Weights of a small mixture-of-experts language model, trained from scratch on English Wikipedia: 10 layers.
Below are experts of layer 7 (counted from 0) of a mixture-of-experts language model. Rows are named router (the router's row for the expert), gate (a neuron's input weights, with its number), up (a neuron's input weights, with its number), down (a neuron's output weights, with its number) and show model dimensions 0-255. Each number is 500 + 25 x the weight over its row's rms, rounded and kept within 0 to 999. Numbers have three digits each.
After each expert's rows: a language model's description of what the expert responds to; "comes before" lists some tokens at least twice as common just after its tokens as in all text. This comes from a sample of Wikipedia text that the model never trained on. Tokens count by the router's weight.

# expert 17
router:466511466491495483497501486532495481518503545513482484529453497518449520496515497538536494509494482511490493514527513511531538467512525507483541511464487494450509476546513543516458505502521473499552452473534484451496482495550446466513546485471474502487460474451465523489475524519518529524518510449528457518506502489469487486553522497465497459514509512489509497495493526455534513478504512503469498468485526467490518483498506465498532502460518534478465529530474536472519513492497537485456466526511537483505476502524457501479484522476527512503508490527512497508548480485498502521497536479511519502500543535505511499531522508436516511527481498488522515466521508512523528538500508543527489518496508547476490505528483474537515491465478472523507516459478552494469470466509479
gate2:489494470521482494513468490490579506504515515494450462499474518501517483490466515489486517456496503480514541508538502534515503484544467446498484568504486466484533508496504483499466516526498481519454474497523463515503512500501498471513505530458486485537521545460513518511511465494528527470517508503512474490521457524485516510510506521484527524467519466472516560478531496482509517465540524476494511531531499492463507492516524482520511547496505470475440494471529503483508495492488503539527487511479520566509495515528501542474493509498463471531465549493497542501460504490448473488540527504498519493505526481506456484512514503476433514527492475519487493491463520496517457478458496526498523496518517524496484449516486472518520491516541485518532538478527504484485524454489543
up2:488472516476504469532545487516510473532517496547522495495470453556496539512506481485448524537489488501494460507465470558560515496478517522486479486482508547483460487522537476467510524534508507495480497491504528527479495495492520500527502485500512485468527457462468452478475528461541494476458550486533499526490497500531522479513458468463502530534513526462507486468471506477498540516503497509496503471509498410485538492490461506476532473510536501488505522516522521491557494500498487547487490509530494508540499479525472512527467503539507492479507499491534467499564477504527491481531487460483497488500493517511497497483478525506532518577498520512475470486524517469512508484475494500479490523516510488490488498532493516494495468523499489499547477501542504465543474494484483
down2:506495491528512507500504461505473522582478490509476502502503463502481503537508524546506521517501491521491549494539552514506525499499511478433526465534540523540492520506499496508521506502499524460510506504513463493440515510478473523492486475561507505503520455485497478555505463482512437565517509499471485468498536481445507483509497464463531512479529488523513495491558500508551481501543540485524520458494506449514493522531539500482501490486477428465498492541507487502483497492516490507465527474517503512501531510499496450502530514519527504472481472495490530525506497540495482508480485474476513513499554515513492505497499511494489509525472544448505518494480491475488488476527474482503570496493498513485509496517520514466507489474473507483512475520469478470547519469471501
It responds to: Biography lead openers
comes before: "born ", "American ", "a ", "is ", "(", "football "

# expert 47
router:495499494537484506513469510495482485475472447473479521470483507490494493450517550526494539491487504487552484470522506452498543501521496441506519499523500551549525525489525495529459524458548476516480471461502498500490519471525504513453504479462448531520456516514477511508558534506516523486521526512541518490506514449504486485472486505547487514496529514528490521482537515496501475520499500508516482485505524480543465544488462483472482533507547490530504530456508463481471493489514467512458534479511485494498537522439518459513540495462498479480485503522527491484541541529525480517469490496513542489499502493525508497489522489518503495470531506484487485486480515503510466505508571521512532480517496531488470522493496496475454506497496528480472511489512461538520505537517539
gate0:500492499502512514522477495542477486466534509531444490498502464566487530492510496483512497516551573493492482514499474505477493452488508476550510498508526493500510502503492502476491496507501531505553478509465512464549515512474497467472498537484491478494475504540520459515522492505498501478484443482494517459499471523456497516509500496483464505541467503510513523493467514536532467496482526514524491451501513505472482500475500571482469483486487500536511502534523487478478493480489510506522507461528492479540506506486498520470487479490499485511537529525525540515499512535516490504458485507523515500505459527539544504469477477450497509560530556526465478465523482523506491497508491486489514521509559498489467504441508501524505449479481488439527525494475508461535517451517530
up0:493494457472532509497476492510492495456491513519480473466522499501505497487510528445499518517575511511506472532522483508515525471467513517504509444495497495495526508517505454477519538512509514488541468524453495463490563496448508482502500529507499509520486498515503461542487475464534515472507438472496534476479486488475506500451521505499473511530535508460481538464473490512500443521517518472567502506486495518477483528495490524518462513517512504561526495480486471479492502498491511454518527499477487462523508474508509487453476489521507487501538500516511516521549474502511523504484508531503511516533459503500544508460510487473514504517518513500464452482571515550488480508482550486519470516510531453461464514501495476488499485482529492490509530499460486495538519467537482
down0:466504492488512506490512480510541497475495541476472521510505515510534483498499476474507503457525505461485518506487457483508482484507537494508493483506474520493509473556506503505469493473496493490462487482485509473436483514513493486503499491438493538527484530530443478494490507525527466498464499501512497448491493540540539562545529539488510490481511526519489496482445475532521474526497477519510495475481508478522482455503477460469451518477510499497460504532509491514490498554473530495556528478496529513548525505506501479478465550511514456502488474495504503494502527535513500532502514538500513524451531545520539514492530480503499498501498507566470535466483520475513502505503476516518545509486503483458527525477477516540497437528499490512437509509514521516500459483539524
It responds to: Political titles, year digits
comes before: ", ", "of ", "–", ".", "). ", "S"

# expert 39
router:487488482501502458519466477527464499486478497509521505485532465516493492505504518510535527534522529508483480511535500500503539481499507459515515466502470482472474516527529496471493488551497542498463481510485497542494453506503493479492524466471472509496517475526443442489468550563523496476507495532516508486468472490502489485506482505491526513469493486491468467482525491483493488517482523501457516485494508480530534543531447508539506503437506472529541523480488509496486507493498453487466532515472561479468548490495556517483498488531508482511551538464469494525465510534503510484478496515440496521534500474473488482504492508500519514463494486469535489482511485458524460528504453555500533536479476479513485508521462502477465507483486501458525519463478505513532512486539510
gate0:508504527463548519499456515517493523516501481476487518482513524494521497464417483513531472559504503540529465481520502496494538496528477498479513514545487501434524526503518545456521451520506541483502511489527506502514470504506511490525509466507502520480468477532531467528514515483514536484515491529470519491537501525471500524487491512533558481513468525486475478559496487536483482513509497548503457501508491486496542499550505472524480504453544496529538501479477484482469517481469533486524482477462456507527502507448452506476505509528542506534530502528503517486501486540464507496492524526470468499495516506482486516486500505506465498517546503512481499476533472488509541495526481480493524519483523486480529537490476488477507538460479527473510537469495538468458477496516523
up0:486493508521512464491541482509542549520507485543510512483524520527497524525544526492458516477540496474481454507495504513531445505466531481488540469502520524564489486473481511499514503481501495495450484519503490503520519488507437496482522490494487452532516531476459493475491468547492466546512522525533481495481464470524482456500497500499467481468500488500527538485538517541527506487477577486520507529519494519489468503447482510433525522550465509495465495486507490513532501534485507506467467488507535554458510472488523484544485494489493528475480502484504490546476484491533516495482437483502515481498505492517535463516505475477522471529446512491483530485474501487469445491470486511499485517510490515483464494491525496510480478490488481476457494501497487535495520513522476
down0:524499507488534521485486470525483539546492579545508484494522492477511535485456478507558534498491502525475514495481461535486500501462538474495523528474526484522514466477511527544496520502506524531508510511517522474555522514507512512520528513481465486490539524497518522482470486535524490512509527490487517461495485497529485489469469487527476503514473500514492525464464415499490454508480505480490518490515506496497481488480499529504528503487474510522535515500511514496464456483490523498535505464521506514500442508483486532539462462481510479484524503472421517482458510492536494446492450487520535485530528518493495514468471504498519506478507480490507544509471503495508474491506493505546448497542488506527508467515530458525527517521485476540501519494461440487510531497527497
It responds to: Table cell separators
comes before: "0 ", "1 ", "2 ", "3 ", "1", "4 "

# expert 33
router:442498502504516493483486471485459478513496475513522516517457508490496494496517507523476547520488510506541456464492467487490525498459513463541509525463503491509494503504519474520505465519523520535457566471491524531454479484502498527508483485471512495531477532489461516452496534475500497511519502513475479509498502467535496479475450481498497520455452462533493493482486539455509461511494536511463474506484526534492494497490473491497498517486540482506470508506493485533502489512499521480509473512519492507486525512458541506499529463491470460454467505456489478485505487537488551516488526511489525522472462494512462470505540489476477548455500504449541439472495515487510499479546469558539504485491481532509488507522492540492508499516465492527502481497523454530548493536526529
gate0:539514497472477493551490487509467509493514516508501504481467508473530527554459507504522510475486515543462490482526486514515522511504501506498484490506460511500562503485528517486520498498500512483469546501485487504570494494492546513473478532477487450514477488523501472552484498523516550475513524524522523516555502493489497514517534509505475488489490460472574496514463512522479468504499514518485525523533490487511569507504552449482524496537498524463476478499512518531525499541534515535507487545548485508502487518533531509525484525502486440534515534516508524531494493485527462493501505473484495493531493484485523518468480493470460464554513525488488479507478430468534498490503498498483510541528499510536469483525550475530525521526540499489523533508494487506498535494520493
up0:453513477481521505458529497508521474509534548499490564531495493543457463463510524478472479500541460486523529499502516503510508525533528486478468514503512494515471478513492479500487532535495503512496472467467493459479493506524496528500540467511529502501529512489487533486481473487500521479502483485505514486495511553491466518456508504522541469520507501518507493505534498499522489455512530497525482488530492477499431489481445537494481486491512475481541536517468477496488462475493511471485509492468531513499508510487467532485480462482517577463473441500488510467503537481524536490504536530478494518485538523491495476494524487534532533493502504511522498509522537532468496499485501537516537526465524455503480486504456513433445465453486483498459497483510531490493475484458510
down0:478518504493483540502538490514485502503541551532504483549468474482489483521489474470513494509454521493476474490438495498516513484531498513494529550520435498464496492499505461511521487496490515498546491516549528504527423477518513516540519498490490502473522496542489524490505522481499503508507519433524538522503506514477480463513517511496492517483485558512438490512504481487474503486515499498541496490460516501473536505453505527506490556477466510507504445479480553486493519518466493515492463506493504497456452475488467517513512483484500523495456523489513469532494486434487451475480512510501498516480503531533510449522500504513473482497518515490517502518501497537480494494472537464493468494520504485449492468522503478475485516569511521504467544498529478505448496504495520
It responds to: Indented match-report breaks
comes before: "| ", "- ", "′", "'", "    ", "were "

# expert 11
router:474464481470495444472515493487493512536468476466462527509485497514487491466508548514487532511513501458549490495510433460500514502476472512533467541494529507537477496505458472552506511531532497557488509469480516480482522501525525525493487470434507504536486513524478505483511522481530543505506504512493475503448532456539476443502484500502523478491465539541483498509495504506500497498528519509450483516463509489512464543549511548499526483475526489487467477521491467538533508520490512466477530486525526487475555522492549504541517471512502506481467476489497490474512506502494526526506527487478494503498481478527444497500492500486526525465540537441527471491499520503513489494524474508527509502478472512519509492495488509467458504501466498509483472495499486543522467533465523
gate0:482539490532480500512469508508515460489515472528469491475513507521495489554488474496548501501480536503506502529473445489527511471488469495473517484478471488466519496466515497488501540525480537468519479511511451464502496494514482481509488506524531516439526440504525492517509511497474511481481469508487503493480528522514521505552496489473515537499502492498472472447499486478489544547475520499479530475499519483470566434528503552485527548515510481524506513476518520514544532510501523495485488527522523495527444505495458519518490487512509495477519502505487494506530509548461488509482522541499530506480569541510510531510460525495469431564503484498506492479490486507494469474459506476514470476511553484524502496484542476513526503485489465497527518503488495486525468466467494
up0:478556478508473464462500477468500478527470489480506495471508476451504500527476527513556506495468492483509542500499508488531547490488485540488484552526486507495514498505526512514541522534511508485485501507453419491509507469525478515529531466523495530500499495516516454498507518502519527457504528493485458490503535476527508503530507508477554474471502487523490467483486473465464520545480524509482540497438502461471523434497460571495496503510526477523470495526515522513485508537499515508488502516499473492478483489502437466500472499532491494463482489489484497540536474510481512509510545505508521492520499527522528523534474528524492484524488503477542445460484479496519498467503509504530491492482502511548471449483527456497469482470477476513506507471491499520488502484458483
down0:505466513529509513519512544488456499510467485508520523573477502511497519452532467523511505523514492539539499516522494459497505498492479481477476489522507484480477483470498514491505467487471531517504534456497490530513532506521462501509487524512470514464510521480511513513539514539466484497486486492502513475507479498493503486493515478551498525506501468482514548454535498534457525530476499486484550477555489542517552521529447468476562542480501496486545502480511483502525547483530509481522520501474511517473497548484514516497531536487550486472483459554482504534496497493485496471515518537518504501530503490506477475523474488511506472490488500499507554513508500504456466472485468480487491443500491505462548540500490513509512509528485496472524464524503521484517435538457537
It responds to: Mixed fragments, numbers
comes before: "| ", ": ", ", ", "\n\n", ". ", "."

# expert 56
router:473499510491474511483529482495491489506505519470505528519503485500497494510517508542458505481487496464559514488520465434516545534526471479536518535479513520534490488503499503524463464504522514517492496504455535515478474484554521518488526447449490450520534524509467487480520538484500542502498492505494509544506527458528478479512493546516550464477465492537513475470508509437512502490450517498488494528511501482539507503542452555494536489508494495506467514525502488524530472529443527489469479526504543479497522509496470466483502493496498508497481455504499511484496504509524569563476539530491522545521467493501488503505481486513535529530511511480511481536480510493504521497513496526523472505501497446497514518509488544512489504485472537495467485516498485546529530529472509
gate0:481525511491492491502512561537487441516457508538500510513497511462489523512494470507501473496535507498513518521480469504504472500505510545463499499495480476512475455471454586497509558522507488495499499480498461485512500550480524526487450514510492490519494503497532487518462505484501528504474513531490521486512524513515471487490554507484518500477499537488468473552454525487519478473483484528527475481466482460508521510465490483481503463469475450431564509472496472468570504502530488501515520518457473517513499517499436490527467467475488512498525502509491491494521490489465518466480540523460451459509503483456515512467491495487481539471484486461499485495551511516499497498518497514510518537501488541474509531509519491500521492485474495526484499501509518484494490530497442
up0:531485480513462491488470504504461494483518497522462471501506497474441493433548503477514507514525530490478497502504504467519539491466489458548483509512496469503457462499507482511489474484521476483533503512481484513451507488491488434440468517474474485494478498509514459540507539496478505528508517493503520518456500483489519525503509512498498484518460532490480482511522530452547494463489506494515516466486511498486486513554495495514508509509536542477531504479471510475503540524539496485503456520547510518503508466540511496507526507495490498562486495487479509494497457517470467558509478514518525528484488548501522470509477452440498464561514496490519472497506500513514531537458553507510496442494524482516476498471505494502479467483482518504552529529480517530524478524510482
down0:523513473507517477474509538503453518496478494477494514488502469532480486502517458478480528518478492524477520490478544478454463487503478472460513537549509464539518448465493484499491523479511493478472533466477482473490525482516416473512461534514482505492488538529478500527525507495526489456538487528508518501521473504514502464469509508516499499532457456498533469523506505500511435453550497493489514479514497468518502479496552513529469472518476526504539513487530516453497517486518501465520489496528485492519487538479499532541527514530543485521531518519519562476461490512505494501481498478514452506485517486471461509494515486452527492496498495481445455477496511515483487507489461476522459536495558489533495472498529496468489512500493525542514484519518478497507470517484502
It responds to: Named places, cell ends
comes before: "| ", ", ", ". ", "(", "\n\n", "°"

# expert 19
router:499476486539515514533497501557494508463493484497506496513493508470497515509484494491547526497502511480513530511512478515477484497532499543528495496513495479525539502481471467517542528527457535451485560532547516508503563510485451498466504456504530491468509481519499548488501537493497494467501511499492488476550486526482473485497476526504473505454527484500531521536523505523528513479499500497475490485443489494478494536492513472517505492478491472479527517497504507477534527522526518494490488495491473485522484486534499480512469501495495483530514479531549552491476548521544479543475489519488534546548486531461492534542479449507511477498549525487510510512484463482543510535479468506529515468513469493498487475461549521470510490528493544499529495531469548552487471510542515
gate0:518518525515509504516484506461532528485541466510488485479504491477519503508464482505505536534494533525510503499486523497499476521496498572507536507518500515498470505542521492521483521504486473478485506500504493512475488487512468537483509483476458475517459542511510513473514502523452449505471524491550470505520486452499535521544465483491477490524471554484479503523498512481486489528518472496492495523502459409481505528502533500514510492466521534515489568509480497464486467531485455526471473495509477492505480511454496488507518565506465501525468477500481441517476435510475486487500518471489481491517496508499486517509494515475484503540461464499522512496517493486551456500521490472488529493515530528504504491500497498505492459479536483508531553436525463501553470470500528
up0:507513492503507498485484479516499491491457505584543508478506498522520492553512459503450444484493493475514443505491476520507446517547536526478534486471565509485489477478488492498487500469469478504466476509539529487484509510480514511529509499471487510463530521481480512527497494446491530506450470478478509456525468493476493499468516529501485485502495501484488459484482537490489531518503460512507476505483463504499542496485499500495499481496483493473481492514521548545505510517504530546504507514477498537503507478474537504480537530500533504490536488495507498462438479498508563495501502514534512490507499506496536481495510502510560548466551554488491481548436518505478489540546483528535524494485487504467521500532497518493535503474542516502470469526518498491486499526513478
down0:501493535478505548509494526505500548481465484520478458542493507453519503499530517466489523521484508518518492502479518493531515472451447498498468493537490485486508516476456474526516520501556511492494514489468500485517498505504461484490477492505507463486527495470495473506530486503500478483476474512504526501494490531491496515545515453481515511498478497520488490449477534505478513487481496473483491462464444520512543452464476480449513558514492508522436475481541501467504532509534496441492504521475502475539538536478489523507500506506456485510507465504469495459539495488476548469487480476518487487514503494516498522535469483468476513506502543502525533484476495551482492497529491446516527467546520511526495466548501516473443487467559501480506477465481477504523490524525511
It responds to: Sentence-ending periods
comes before: "The ", "In ", "He ", "It ", "She ", "This "

# expert 29
router:472521445492467481498540482480497510533496446493482526520507504551472507517523543480524536484478503486483497530454479507507532451443497506466473511455518505521492513492491507503479543490498494503487466488478513504491469460509490505516460487515484486489485469495514516483524518455500466484483498503524491518484504467510493486502467476497544469456532490548474489530504521469517473516518508510492493488470483494514502502507445509533503505505490479484483513539493494504491476489488466481456536500500524447529557544536487518517504488470470525504506475493447531518497497503491515553471504488525509548540489487509503534524511518533518519535467471498522488463531506465488535512470469508551532468485519537527513492485475537516453485549440547536464529484528472511500480537537475
gate0:511503527476487506508480522464534508482487476504437458513490453479504532467485459509504508496497512513478526485491500487516463522491486433488556503501461483510512522472490499497479497516496475466525540504503477483526496511504492516490465498506503485524520501463526564488513540529541481468468520489523490461514505522524530456519512496453490528527509513522511492499553555461512522512492455514508470507482500492514487514550524472496514518506488480534530499524477508525570523486515482498523488467513445504528488487444477554541504487491468512554481523504522460475528504518485515492507494515518479437517485509525506489495439511480471498521551499497536490493491541497492459482496515488450516455515523528450470488501559523509489509494519530480492526524517480484530506491518483
up0:449455513491493487505549501503468487479484482493513514481483483515537488501501499476479483541549495472514481436484453534505473491478521514535461491550506472538516476494500523473483497493489503504507505507468502508507476522511488499477441523501540492455464475469509481440498544551474513515479507463501460539557485451513471487538455523475523509487501472481493475529521562512492508485484510530509513479493496523452518521490484502532509532466540495527484484514502471559507478519489465478522472517467454481492523504490486494503531511466535440511430521498504511516532526499497504524477493495506517502494502492479490473457515483493493520519477500478498500532453542500495475499480531510501483507446502497497519532469495487459535477493487503510517567507509467501495514499532534
down0:517486478511533448489501464511498525449505462473519504490496469523499542510491504479518512497503534498509517483432506502481489486520522475528475501506494504498495566430472525487529500494466510483503457460510489489505508510457453500505518537501455487501484503482551485505491523495528490474549492549503516526546472499497468522532496493470531496498479535452522458474463525490515479492481489501492507474480521530536495556458505489521567524520486518520515503536538538515525497490490530452526497509493514464520493480509518513529534486505496488484489481562521463508478509489510459474516475478495481484453511477484485484523448477471492485490457506472436518545463498477500552494529493494460496507514503475541471479486495508466521497503517493505507534474500492528501476529520475
It responds to: Comma after list names
comes before: "- ", "(", "who ", "a ", "as ", "– "

# expert 14
router:512489505493463476471498473515488529512466498435528521529481508492538499470493524485478500480486459446490493476485502485490489517525526460515527490469490526491541502516516525497515479486475527515488538497503538467471495464525472488549488515457478474520488457549551532480524514478522495537460497478469496520512517453502487491503521462485531461459465485495489485473514519446509481497497536469516501473498479530446438493497440523516508514492484500535477498483512494536507506515441489494472523493496526508511513486531498470487481479476509493484465526514462512512518521503502514553483502521501530509476517519540483495479508563506510537493462565479512488491529498498481456473542464481483486546475519487517504533490516495534493484516468495527466500522527484553480493551476500
gate1:490499527505489529512485537520542501508483512515498424499518480557498451564554489501538505513455536506493525541498499509481518509509493541521552485526477499501510508534474479524534520486535486497538534478496526497567475514461515524498488480511517465471508449457538518541470492490531509519530496516486498472477516499524575486515502480478480480506518472506494549519484468528436516512485492505522502540532454473488500476508523468509500492511519511528473497469520527485479528499515489492516494487519495438528461516534520479507480469500523542488537519483518512500463524527481523481507480549501497509515475519456471544455481504457517515519509517464518485482482482481481494519485487502477484518483437489494490533507502503478514500521512502482477473520493521501487515488452517
up1:512496498502505497525521504536528540555512535494525498485511505495537540487504507532490484480540534477493491508500512487540472509507497482474465484474541520471504556436512521516491460461442548504456510521536459518506518463507496515498508491492476448507472538537448530476505483531477485496503511556500497488477465503460472514487510534471524484480499522505501419469459489506524507552513478497483474485508497510529513514503497532510517454506476498481532499501518476479508476501532549487517483489480552488458470472471494478488495519495502458507510501503497487544512475489457490497513516490547481450466546482502524489528531511526496467504485492543512494510486506476519533509533462473494501505524523509523500458525582517488487508479508480508515514519525502484523477464509474
down1:521516512518500500516531457501473484502478539512490451495492524513487494517440517512480506513556532526480494503495512509512456494527471522526460525455579500438516506469496493545493522510501562508509504461496526517506504472518471510503513457522470528504494494501471475488517416478429524519487521519467477525493531456488486522509489492492454484428501501491537535492516482465502498509485479498475484496512509486510512490489504528552538475528489552506512494545506525541523518475487492516502494499529476527443526536517529533509505493502502482491470550464488541490501501489514482512516490513501517484485552522501520504544507515506507542478502502550517466549513483483507508477514533477500476499477552492505510455497524485499493456530494513474485481509498518512482487490511520
It responds to: URL dots, German pieces
comes before: "\n\n", "\n", "com", "W ", "org", "t"

# expert 27
router:489508529476529507427446517486520548477495487472502528539528495476498475501496536534501517511476503543494472481501476539517492461512554491530467497523486519497471482505478506525481460531527528529479447479539484468507505547527531508474470488540542481505526516498490495514521538511498546513514506507470490461478526512474499523502506493512498505551498485523472510514521541514495512489539542505493461488534482489478494499527491500478522508482478506470546491473561499484495514526522508497500480486470486526502499514501495555491500493506511495511523537463559499497460533490525509484485531547495493529452479529504471498536467460522442492478480505534485533529461511471497495552501518472490490476506475521495492509507522505481478531478561507516500522486518541453493533465471545
gate1:499505518495503496484509518500512500550481502494503488523519492515522500503479530531506520487496526474531510459481465540525481510468497505493467566501526496519494483539502572540516509487496487491496499545526501509499514497448507529482485531468518527460498479455523460553490523511534479525485528548494500509512540524516492490471536489449529481529530507472530504521519519514484472484537467543517498440474494477522478504503497519492506490516558486476500462512491533507477508582470505490517512472483454483476510486491466495537477495505475491510444503453523492510503497488459492485484517502501507463489474516505522492505461500510500501517496457561501476497520514510544516462504448459480551482533491534532442482513488502464494505462499482535503510538536489514498552512505514
up1:471517508515476513497496470488487514459542514498509528444482495477488463489546496457541481529516477523483479512546525503431562526502502483502461470486483499489517499515497471500488509525486443508537521508475508521490490472483520486485487525548489501541516520556489516487506459462500523498522481474498499479507515491485514535465510515513468490464484482499515506477478499505469479468487531490472499563497485516443486486523477483478457491515467539512480502497498485480499488459537513515507464479499515504480517500527509456516538468501525511511521472506499525555491499548539475488478483495446494561543489436487453509496497493520528479476518489479525519487506502465433482504504517525513502517519478475466470546484529510515458506487491494467495508465488536487485474539541490
down1:534494481562506535464522538510485473470517487530494527546512472468497505468530507503528539475498534539542486533487528504470455484528457487486487519539504489471513503537514555508529511510481508465463555468483497457483509455506503528519499502530509487485506484494520505514505499481485487476512457482497490452488528513468509489532565501497525486515518457485480532464460522507480502497486482500491479525478521509477500553510499465487533524555492467501496492510509495476485436452532507480483523524513529544518492501536504462530483529492520486498518473537478511520488513524509517468476516502497512469459547515498505525460537507482515473468512528522500527510466533507512487524455489526494446514546504511511516534488514466505488486494531487466527533539497474471492490485553511
It responds to: Time-period nouns
comes before: "of ", "to ", "in ", "201", "and ", "years"

# expert 5
router:531468570526504479533506466544518525531540547482517483499504518489522488453526554506455454505521471488463500485537527530548489488477509485509493529473531483463540522520458494466464478464539517531505489475516475499513488519466459500477491535518467476512500478522519496464477485526529536534491498530482510469527487513482486512463507484491487530531508514481479519474474479521471544492497520473493463518530501465470503539521473511469496511473485522496511471482477510508464479478522526512483502495483514524536477460493506529483521459511485514524515510454480487530502465476509528478548480485511515506460491477493535493496509500490523486469506498518530497466494523487483494500463476480435459521507482517462506546546509479517525512439538473465487505517472527499468513509470528
gate1:507497553515504504476500501510456503471513504466478477531526515496540463457506496472492419501487530529467482485520526516523494483485459468500480466455487520557484479505541524487454505479497525497473495509495514464494462512507519481448534465538500542497495514519512499527498491503486534477514506501513499516529505500442497502525490499509518505516504505476471484506489511520452520520465480536479501496517488532494467462500509455510528469511453504482473457483503501513494476475502480512493479492469495512481420474522482568500469527493450458482541508523503518535486488493529490507541516490479500497489526511495519506427506519500503492487493515548506505485487554513481505531505498548482524508424502518492498467514548472496506485524514481473481492492505432474487525495472521
up1:499513488528454515488499480518530463499508473494508529464491497560491529564506501475492507503479477495548559502466520468486481540529503534510512522532504497477528514457476460514511488505502468533510505502515451505502520511509487471529492532483538473502486510478493484489530468499517459498478490476500540482487484495530528527464476499511498484502504496498533516493518493506522513472490483416513511506508536462537554512477529518482467510523494500484473535484510531457467519545507508488504498582532497494525551519483510479458532470511553507501462462489495502502481501486492484468459520510544498515512493474537453475530489498481492510538488497471475494484516472511499502449495497455497526490537529524483550533470444479512495521510539493523512520528511515473516497448514499
down1:514507570483468511496531516552512537509496485483556505517493504525511520545474562511516507483490528439491518517477483536488487515504488491517531508549505520456509482481533494508499468497486540472518462543523471465532469537486512487527497529529469482486489477501529542512486503523556514499523540528485514507532494503472515508479538492485486486528477506485493486499516496511474498444482496485541532485532477468501494497517534513486500493496484477513506467465527540492508470501503508517511501443519491544541460524499524495532527477473512551518482487536497543526492495543483526499522503497510469413480500479549530473506513508500509512461526557505499522522474516501485479514480537488452469479504547480499461497502511489482501478489499512487491523485497541506442462497509492
It responds to: Table header cells
comes before: "| ", " ", "|", "(", "of ", "==="

# expert 24
router:516474506514509467482521495515458533534497487458521493472532516510482502516549535531483466520496483475524459455490500488544528485491484512515514541511513497495514517476501507497512484493553495512492520495453505487504467470557508474503514479490529505518533536500493483467507525452501504518501488524499498520513515501502492478461463492535523482451500487507464492495488530507475505498469539514504480525522514475534509534527478485464488529498524541559481481472489482500477467534454513501486535504536499544514557506483477453496468500478465519485478474476456492546448497491493545527474509535473524556513445460533480488528516486484513498508495484476526477508452504492508486516476473546519533521540491504506496491493469538557464524507484537469460485477485482561518489507478497
gate1:535491503474489497554528493509497453521479489479468529505498458523490507518537474440479470512460482489474494492500509492515471535470461451504525501512529483515514484522494520472515475485484481477519440508486469503553487502508485510509499523504429545463515517517516522523485508529553522535532502528514493525506480512498491515491476484491486507563494546469534544533480492513454482490512473470577494512509488542466527468530515499474468485527494494515460511506501531538490481500497430501500493491509476534524493546478463519477485499517503516481503515533541474490513509509495500523483464524506508504502523502482551467509430474491493502472489543523468494491495485513477483498496482517481491544486559528509521514528500458536521506478517506486497495512511488480510522493529439
up1:495496516487479490534557469535494442524484494516539527497500469527452535540508490469475453521503494484511507487527491497498531557470453461470515481530562472498498522518514513493490531496488490489527438489488481510517522497496476506477523530505437544529516500507517462508483500508529572547497547509538529515478474505465451508480452498496528530516495521464498519515485487476517477500505497477513521503514516510498567473482480483470549485518520485496469475498512551492478494495511476474494497491535512503518478487483468506486505507509536541476473510496503500491539494511513514543494482482484517508514487490481569471500467499488527529475513540484493501496524475472512493509514482516446474490477504476496475487471548451553511497497471473491495515506488494505484514459498442
down1:447489460519498521468510492503526535503496490520508506490471524494462504516497494522475510510494514520492446501483484481557492502518533558498483464515464465481514473500545533528499441458449500460504461463537564487496508490500471527488487427502482531505540516519510527528492513504481493497538513473492453524460501491475501518503475485515560488519493523443468472495520505494520522507511525499530514517531488487487497532513506466520512516507513504485476476552501559545485475534439493515474508458529519492519533515511540450519507520499476477515502526509517490484523489507524497464538512511508502533457552497496514510514538518471520476489511481511523516476513510485539530520525479490508485514503501451480498451471511520524526528474492514508543480494511492471457494522488472
It responds to: Sports schedule table cells
comes before: "–", "| ", "\n", "|", "- ", "."